From a checkpoint of a small mixture-of-experts model trained on Wikipedia: 4 picks a token.
Below are experts of layer 6 (counted from 0) of a mixture-of-experts language model. Rows are named router (the router's row for the expert), gate (a neuron's input weights, with its number), up (a neuron's input weights, with its number) and show model dimensions 128-255. Each number is 500 + 50 x the weight over its row's rms, rounded and kept within 0 to 999. Numbers have three digits each.
After each expert's rows: "gets" lists some tokens that make up at least twice as much of what it gets as of all text. This comes from a sample of Wikipedia text that the model never trained on. Tokens count by the router's weight.

# expert 7
router:532501528430463481530445498461437514509538375471505519532594555459546497540491598536562580454508538538503476502448458392483557466528502540460494483501499530486553487499531552471526566563507546514424510402546442460524525499508552435428444573472478486385566471501571586472529521495404427466513416529497485494611488557595422513531491573531496527539493472522478525449545454538516473577452
gate0:481573399469508437581554501530444382431522553499560470443521546504465557468477499556537574476446537538448568495567536596484443528490517523515454422505505525438469519457511572538506486548579510423465419487529475528539447531508496561542453568476507546580559514512343528525448555540496500468559572497571502517470545519521501470486489542602522495496445472582560462485506487499536483520448
up0:506382547530430555521563512508531484468573499507436502480466497466535534425448586543459572516396464450587504490499458512435562457568455449482448536499498516433439429593525555395558460522540557457473529506532502574528467449482467533493497474515516541521553506542483469425472459507550548547497475527415490399476515446603495457450406519513502513506387480559455412544419499521444554489460
gets: " |\n", "\n", ".\n\n", ")\n", ".\n", "\n\n"

# expert 11
router:543590490621473492489533563538511500615526446548543474557462431489528564441499415585496422460466472483534592547437435524504453461535539488415435504485491481439445491471482561527463463524446559515505491641474555610467469461486546566446518517516463514505472491497425484562614596505468486512492468476487514527502517480545500566523520532425569442435441506532506555547453409470475415478515
gate0:470438509497474545461498443379500495520480462477423475456503506534481485491397420563482519392426519485467473492490426530489441468474572498556404495492461533520457444516491459559538524398388467565477587516601513510462570511607398537606484486543563539487484546455503495469501537534505494406498516460462532495437503558502345497565501531512569539487418441541604547505503363477487552487450
up0:520457553555483525501502475542548491515377515513426525497450474505596499500524539521451569482593553584602527506517526425511450485494506518475558536509520467435513514522505413552416508476559440493498458466544509538440464605585470541386493497492420464424488541463417449539513486504534506447542466432513475497565552482446555586473508512417404511507512528528421557485511520438585482537581
gets: " and", " is", " a", " was", " of", " are"

# expert 1
router:520506458533508510545513500546566471533453534540533460507519525510542525624486451541508564576451465431544623543499477417543488502361507507429487499438508584502558445441441496545465512585458510470441459483458515447524506442540508485432512535625571527542478496492506453463425557511489505515504494520365625445476449588478437543455457482436509485510461501443518496462481542547384442517507
gate0:511559369496484550382575454364569416501569592387528510482517439629455500584430456619537553541488518505491514515448510479517506511484544495510535574430343481543463535501499537516426491518572444473527560426515488509492469517544463498551491415413513518524482505511525431429519464477470548371436578565519461452369456609523544449489491477516494463442549453524503443532435570515584582549474
up0:479570466427472432515541505438498514551429549539537492477522587552541486531497498510479499448441479479520466365511497466487494506527503510305455510498610417502521452519581452579564445504536529502557424510614560569515543483399525472462322539430425558619461525467492507597497554422629555532466439507500571461439507500584502438561499483461454461503517473515538449460511429538426490576462
gets: "1", "2", "9", "3", "0", "4"

# expert 3
router:461558526499411469467492581501563488525447507462456523491545429514498523473486485576547439508510487484582485514416477579484460472557415508508509508399509517471511463415594458587467450494452534516455468496462542456520550554533568588580460639483530566523501531510540515533442454544464484480452556457430475499472498513527456505568548415571476518491484526514485558519514400465533471496450
gate0:490516539469562416493567578527443424425512547509523447542480489619490450553437525522441511517470445540538402548544409472419568523542505500590478487513501416455548444459507596406544512588470465519610553546459540493457495578437525515507472476489443492639577486554509465491519472500378562522494472506591573490452482562501518469545495521448506522502402469488445527563530475453517478535389
up0:337461525516625426505388475470512487456484465513509493468531499531544537570504545534548586581472501467487481451430551534511514499399580500572515538529551427503507546559420464523530531494533533558558464582464557524448495559630487587512554545498542500520556425429496431469541507494567553520543520469572544480539487545461499521462508508477577554471553542509506475558500535505499637531529
gets: " the", " a", "-", " his", " The", " he"

# expert 12
router:618425507481489462485516526505456449485437472513546518510571529472477465467482494581607481536486480442506514543483460417515483505543492486424445487517536453492564433559619505426518554475466537524437456503493493440540538564495459482515395487495503594412489506603472515502495578642504425447504410458456507477457531563574435477569491487493553387481422479473480570461574387449493506509370
gate0:554429538510390420534358427507439462585481429503526450480595492415644502531461468406381419462566458566463464443520454513523523616535511561546547506530498517462504484487555505492456409529535490470445501490487562479442497499529373467447473475452498493531558523532490518488556515491613434472507508508547463499500581434499494526491561545455465306507514448495489499436468547514542488533465
up0:499505497481521455525514483431511542491465542594605482529493414482547495519468436596461501496482504563538565659522513453585540400485467460438494473494486553517462478512408560496552518421523552515545513533441517495505481497500468452537489555401561401587515572461492501627507491540451442508447520513458498514527484395521514495483576519505626543501537468549497495523498501522441454412434
gets: "|", "-", ":", " The", "==", "==="

# expert 21
router:587478526545551449565518476529366453557550531493521475546553477460455492535494460561517479458426512483434568449450495499521566450454469441423450471488513570447536563530610493569494461520510570499448554478442486547460507492490572503480527501414534499419523520556430493461569549485425487493503489465461535442446505548677463568440501450535564451490385466496412589486456501531479481571483
gate0:514514470378486455570488573465573442524618475471548553430466432428512514485534441556436418495510564487485438508524534568561537497543547415519451440526531452544544578551554499508515588538455388453514641539477547492463567450515466519575488405535478495499521432538499512453440539458450352556507500460615519472474435417510521508568453520547454405597527511505526483508456513502535505469505
up0:503473494572438556485446498504489392472577578457486512537503518557544501396402402513577556502434508486541506508433471464531541521515457527476504544521460526612423484529565531474554429413475472492491579493506550506594626465498484495530526499500444477508435608477565576421519440510593513489583517518461560479532478553515515538512513357584536518516431535577523486507518530367674441432495
gets: " |", " as", ";", " to", " of", " —"

# expert 8
router:523529525536479477502522493495471567582426515565474589558559512450496524533548586569474492531522450389482531485520477415527553567464499513445406509424435577371442457526555526458443509533491525486497506593440511482487499527481454604431496367539476499487571512550542460401495599500553549489512536468515635480480426461522435514413419488506598503443364589479407494535407471543421397501461
gate0:448465528509549405457545577520560531446467475535493580514443418556456486482501616474507463537401486524544406499459392458555476487446549628530547591411528471476467504505544477440484462476538423518510488549499500582504539494426433513489499524572387509482536515504508400458505566477428598462481549483552422571455575571412498469438614474478501524488468499539449552523506468444522519499471
up0:534498442521457501528617353525477510468516547599591594478451547564536624490483479558548526479488433457509540516579499479402529582495599537530504557452440514589586610440456479488525494460457539502495575481415496392499444429506493430543481497456540525493473452493526491487500527611602621506517508561482486412462482484490470438507494525433494523514510389555520439460524470561484554575538
gets: ".", "%", ")", " |\n", ";", "\""

# expert 25
router:582561549550472481540406554608483502479538460509508515489609450499500496477457528486502424523511400414561499570418477471549489465553523583438377499397511502534489491486508512434506573549553615516388523518508544408566547489565443478415410494474535510413413499484595583460502569507525482486413600475489495520562463553511476491541626484503521543454410582461505546477407416502522538514431
gate0:407578507471486415516483437380395553469483504529504482418474584620487475569495472507570536539547471497528612509563531430607507520462424502503499511492547574550491467401508490460529522476508474489478457499516474418442490499476601478503555502507390464522510479423592494604544446480439582427496493643516528550468505413530623578615460489640425514521505492547563455515523501429552529488526
up0:464528476416511479567445577500497603504512504404513485520473531404456485410525481492435458384606493458506510472540558572437533396513438504569547495543519464566399415507515462540476596579506497523469444559580388576408449463491451481455516510491489521549544513505381490504459514372481445446468447592409580393511478493527524614530432501517524551550449461514428518495502452403636404500481
gets: "1", "2", "0", "9", "3", "8"

# expert 23
router:579482465418520444469472534587507488476418469522483526505540509390574497537565507572518487565388544428534518624552480479492514462473555480412438565485498516514533474502506463585469506533474501554470576530465492496465558538466468502489446475559548531530624522549556408488430595617496482497500512537424595496528503530525474468546418426521496468487454542450431528470562593499473368488511
gate0:497576551498465512517497520467485498443449508476498502464500535533493580493499536494486537494507381478612470539529502549501539528457437500401479579512462469542485478486567496499571439497513505474422567669536508487490501520488521484414552448474500483435475509524477479540557481462610543458496429566465495580529479544487471541559493438460483477491499530437494414517491455409548539475529
up0:495517477561417501489494424401534515530398488487439550526439514478558450491436479426512484552431431431569509479474442446547586502526515503515451489531410517498530531490644477510515597395445489499473562580477388506431505505487507508480594515488536478540505513479481596494445404497492508456488526595511451471534427552544467523456517386435468512510526499491400584486547530543526408443480
gets: "0", "5", "6", "4", "3", "2"

# expert 15
router:561517490554458518526488578493416464484525478493537479487550437482506609555509501541596520580452451504481478496513497468493511482529536546436495514506575496519500563529418448530444497497649505518481459494447545509392482486501518484471497584520440585527544547523535523519477586584543524509531495460485471424468507527551436557523536447536544485528497536536518545523461503386393454511391
gate0:492530499547480446460487600555475471492504522403567593480483493392454484470539455479681533435481491510561489501445452545500506630464446484455517500478577534443413528485504498489494477503401555497364468494551510458550591489496495480582443513595429475528483579466616549598547473529613472458511551460624550555408433557445515463571395494434536513373512461497490548536511492520487521429513
up0:544477578492445456553491581477494450556523412522537441505491491488560491407509477424501481490409445486498539457583587512553520483426521453525452588578485536452508515502496504479519556486491556445450534441515585466474549497492564540480472469439555494457436502504563459487539556567568511510539472505558464419522575492556489503500461514541476532523424505521571473594388485488477469561438
gets: ":", " |", " in", " on", ";", " The"

# expert 29
router:455528407506478476523432511496499510527417489429504486453535510474423431484506501506470434543446486477441505523527429485514455493494606514366440537479468575477473495506526454592476474624487629457487551499505542490449525498482495601575482464534571495465509469457464463531509552530511540473533563536481574484497590537440485555401511462484488448518500504577416523514478500471499537556445
gate0:515642506477531469536550478580501476556399484577480521566517433597376518509522498541506513489473538554501417526497397556515527498438505454450503523516456450579476544535382480493465447583498544534464598476543372514484534527583438544448548445485556502512491600413496576429477537568460555483452489470424571553526473411425575563445521457487426537528656457532445591526485510458482546488491
up0:494576471512448477498550497506487468526472484393519533515447503496565551474566544470408410484463574486488504490453456592529416544544450520595511480494555586517515516577409467549411505546521544491538586617464512533536565570538544460520453514513509502392567464538477468526510500426524477519528528578556524456482529450481505466590483478529450498551504495450433544566548515425568512535492
gets: "\n", "\n\n", ",", " that", " which", " first"

# expert 9
router:479628579516447551492457541498438487476461448472495590482591518442546533548414480468486536559488489462487455523539442510511508468497468517516462479463458532514520516446549574548528463556474489481516578518480559409500522563490475510520432524515521550508599529493565430493447517504498480495477571500488591428604536528504532527506424535481472627457550574500395509426516423485533456570536
gate0:482489494573439488434558512500472501494509478470501510415561516518501585470483496521561489454538530513560510438420526452577458525508553523493477415442550479448590535482460468480520489546357553474502512478477535498494564522594604472589529499504497536494468500499523506482492550518550592482429446446515527518431499425498501423511588520471453480522508497409468521511602596498496490507472
up0:538469437491457450413525516499441551497528513585531511530482466492497458465554457406570441566514470518562580491563500550609408544490566451368420467520527502592554578551471512482497497466478442437469409474447547486487561414510549595371503528473465505489569576516506492613455567520499539447535501429528435619531447541455554492510495424455575513558443513448534530500478520493467588487522
gets: ".", "s", ".\n\n", ").", " years", " time"

# expert 6
router:456510503432420456493477535493484440489531543490505510513530392531430521587479423545442505496495408512595544532515456342499497463463431527467459513410524470500436514382513451536555447510445482489471634439436421483517469565496392514533500518510527505545503483496554495470394526406491367504466506424508504436517464575448405474515488437452578568487423560490465466414474456414490478519498
gate0:524511471575470485494381566488532494531522567495454586562463486566584439550562495450493493433391504463530511498487578546415530545481491563540498442501415554564536501463606415487545611470513667505454538498447421428512499591480541559546530479453455568504500478484476513512513530448418492481514509484545403484457525532523473516508522536551449525356556468491463512505511595428562536450486
up0:476554494509498508549433467558522481490364518439566530549559533419451592532575484517451519500405538412472622465573462527471507488544499495491488464540454517595470577510484554472573485504500447524464608563582484490417488502415451592468566425456519577399556403440529459478530458551473567541394510523517500522535526422564556439524533385511608463533436494472560479542438491404552541499630
gets: " the", " of", " by", " was", " as", " from"

# expert 4
router:415539542607499465524535434476451520511559498542492498458604412534532401560518523550571502540458513493469499516416453463546513432500477513547438454474531525468551508479524469591571470504497644512460539409526536494372487602435507517544528519520520553447512458510554430409527499508470442636549485511520501428491499525469518577503549425526516563484549597514481552500544527535478542584459
gate0:479504452452497505470517539392500533433510523502481503466576530427488346498433556519484501482480389556565384545476569584518519490531540549456557452553486572558458496501463502530444451402484529472521430483488437475530499567513382524548581449500529545568474444560556555513458412587487497448503490403552524456483502538437472434525507463437554607511436563548508456528499461471509582498609
up0:496541423439556513465535481507547587507543516570490426548560586560526502583556539495526456523448424520499525491509526516510503471459552494571470475490540552518502586496498506460471518423503625469556478501531540476475486451473532470536528479500547514481480457545451509412466481527436520458516466330489557471504505546536490477492460536524469490500358544480428474531449462516502537526554
gets: " and", " to", " in", " of", " on", " at"

# expert 20
router:576610475563450520593434526525495476509466507481501494474545470489472453502495543467472473526444404523510559479502463487527540540531518486447533424495392467460446451442522453516503503655466567403426504458506444452476577487444496586493457467559426518410444483489496534436460557558510483575550535556495495493451571487523457535418495499429499510475384563406533497457372485481584548600547
gate0:588501505465536494567454526519539468490415492467510528459511554499378577504542519539500514420534518418488499524640428411450644489508538414376470577571454466434509499550423521554466552480508444561505454526519481446487486441545436588496496571462509526534517550475509505479472489508426481466501530423454534533447504478516502481444412549504505496503485522440565477481548580468482437391486
up0:498471597531400488472442489572499489470501519506483467550484499518524570500568459534394569487431508551497506456551421523413610487464479443431524481502540440469453468550579392532505540558512483526489480469450430450520487488541520482489455475534594479498495509520549482607473482439490577508435473510580561509548445572470471505535524470585506429552406478446473398468534505485607455465520
gets: ",", " ", ".", "),", " that", "\","

# expert 22
router:547543558525520557468448512504493537514423509551512512512474460475510505465504569565599490511499501479560511523514498459443515452507466472466498505469414451471551382497538501675520439526522536458441477458427565529421502462452467530530399419521585549473541434500484523482558580468507602501524493471504652514483563542616485576483494491562574531552418448517401537485498596454510474547490
gate0:448501450575475486453511442454427457557441487515537609511526460483519457619520551529478519520495566594596550483445503553511549464552414584439504480444527467596602468516436574594515511540551556539500510539528606484488479556428396429499480474462578516409455493497538475453496550491538513417471538533511472527458448496403519451465565497460483536522509539449511518492510540528486479564488
up0:511552355557577528419560519499490522487438606650440546510487545495534375655464442542423531584524483327537477494520478525518536541441549515432501528497480473429463378503473513511408514499419398498537461508489530464486504491530606531502542510446451622513466504503391465537435464471522496560436436577497504513462511475468587443557464478469523499511605468516524509521440575529441571504485
gets: " |", ";", " –", "'s", " -", "\""

# expert 27
router:522512447488422451475435553528533450552513432564576511506590475485535451515444524577425548515509497511459500563499446456488544432551586564370504503472531492480496508440478483542565545561474505521390530557518557529552527487595509523529440470475588493560518500437523500584500410446475433556477411551456561511616566505460466499462512534426468567482507527522530542450486505622555510548441
gate0:487502546540508476492408430626514497578490520492441494495535416543503591488592467543510473445468487440475555477520506483549527470509475520465504518519485506471532404404452566526517456417391426504578473432517541566542478553491448508474555483384475497463401616475468546480481560561555581492534573537494578479518415432481459466449517549504508464442399462494478495571491494482536477503493
up0:449397475469433491561492482455470501522500447561549548509407532504523410527504473438602479497480530480468420562419489557552459497519471544616424423492502503508538541464512489479490439513482558521481539525448503479448458480529580510454536571561534460476564432513566637483518412525584459435428470525457534485477514562515459478435498541522483445558508501467396496453559527416560499602553
gets: " ", "–", " –", " film", " album", "age"

# expert 13
router:654465526567468510481493577486452497465447452532519502461601447467515530513467484534516542477493479441544505534517487464485578490557486504520506464478485532537515498501516487413489484491407513496468467493512499490502539477547450479468491540602588544528495426494482501499564535511436447538523517514302541479555537583479495491410525533519499430477513563553460569515401449427493519536391
gate0:543460657581439490499501505590543432514469440439499475502545478483562530502457520579500555541596522431460550481509456543511528538470450426475480435575518507510525458486532481538475473486561556502486583559450381452520551496454543540494370504500455586453498452525447425694567553557519504597420510497422445519362496496460500446453505562493503479502582466600425514431544484450493545424532
up0:472516472442473581574557460460460478600461449461447544519532455497547516578613517438468484543492482508498545477496510453510470532451591477496531564514419522472566398463510449461526393539485598546550424373522543457463433513496546572502494474534562498593488525526474462509585581520428501513535427485522500502483521438530471510566477523491414507497574466586569483423488510486452497439489
gets: " of", " the", " de", " \"", "The", " La"

# expert 14
router:582564532547440492504440526441430511517533491539537475468591490516506503530379637503513560525528494430576477559554380461493562535504412576425491589526499434460598476538498489458483484506542498499519553569500545539467455479437435528527469488483485546557487491471567491403444583472465512484562513492518520528484447547615444508461501510580530488472481499379551506513410472487483504501469
gate0:473541521530421548478442411517469539456433464495514508459559435487569469482341450446503499504470514540511485426516510484441467384431458508498567491533536545514585483441526541452483460493502520429445617485490534586450434471447494476500434463580462420595570517418608448512435498436465483503461582443493505538459531530494528532573502507575436508533455558480483468509475413544502491515459
up0:715501484500438563527493596415568443484484558501506513512494482375454576440460506450454500492538429535541568506461538549501510460423469516416478493538529504480478497444498469460498532454496460471558488558496409485401527491471537457518466460473519597536463484456487490403459520562497514526592541551563462477468440467453530537387560542495597494417477524476516505529550476494518543605537
gets: "-", ")", " in", ":", "7", "="

# expert 19
router:513584570455462485514422484479456560421414494513547541509529534451514443565510492503502468543509477490509499558541423531463477497538637528484483555468523533456435579496566502598429498472568495477491568531401493468416503511468572537470544414557490567444500557512600501515514606512454516531439529527466561417488540537495498524422522587524468480510407530556373480416517544496463493583525
gate0:536498472545430542459473545488453479481477538467572471498568529423415521362406561493519548416618460449569494521506521404465422456444478574504524599506504418534489516471504540511495510522513445573584552513568502473637467532454464472579467494529462455384516416488465504618462509478479552513456500467526521419536535509544623449460591555467510505443460558542507497529500551540465393526581
up0:528440468490465438484573521510478480513553446520502525477481519486496584440485485446511461461471533470469535510503418535559440435444472501457570546513541546559538488536580537497500521493520508501388505567502490525430488568523500500458512375425439518445577494411526474486482537542572553494547461507506509458484498500565589484422532485416488478533516475453484458528544488581470460605598
gets: " |", ";", " season", " team", " League", " election"

# expert 30
router:456460482488464544458490439477498518465461477426503493479580445473500455518387490491481467544458511448517488519451495446478413503501482533415493393531498498460495507453602515507489482563476449461451512537485593496469535586452371564536524538614524490522537537438549492504452515511412527561483513442470486487496404476410402480555491465509536534541477530449393528491429473444500450563503
gate0:502464402491445552361445483438441389545531603428546382498554478481506476581448557449504515407519592466480542466490519492518492445481468469421464479486489516480493569491496508491478542576504516579526527581525466529538520456530512475480524542538488467469536443508490502495423508515469376426518463544509420443483514489497504543488514557603554524386409557455502471462497584516471511498526
up0:541462422437443487575464467490469519482424497503538491523490483463542438507532531513468434581456538433405463573436533493528526617475537518496439511545507451444505547490578603454502524473440554516510518507547490547490481537426500592413536454517353542539598465480516435393548487542495560557366474498444519535507495494475572568551527420581502474450420559423467469581574607497478554542525
gets: " ", " (", "–", ".\n\n", " \"", "."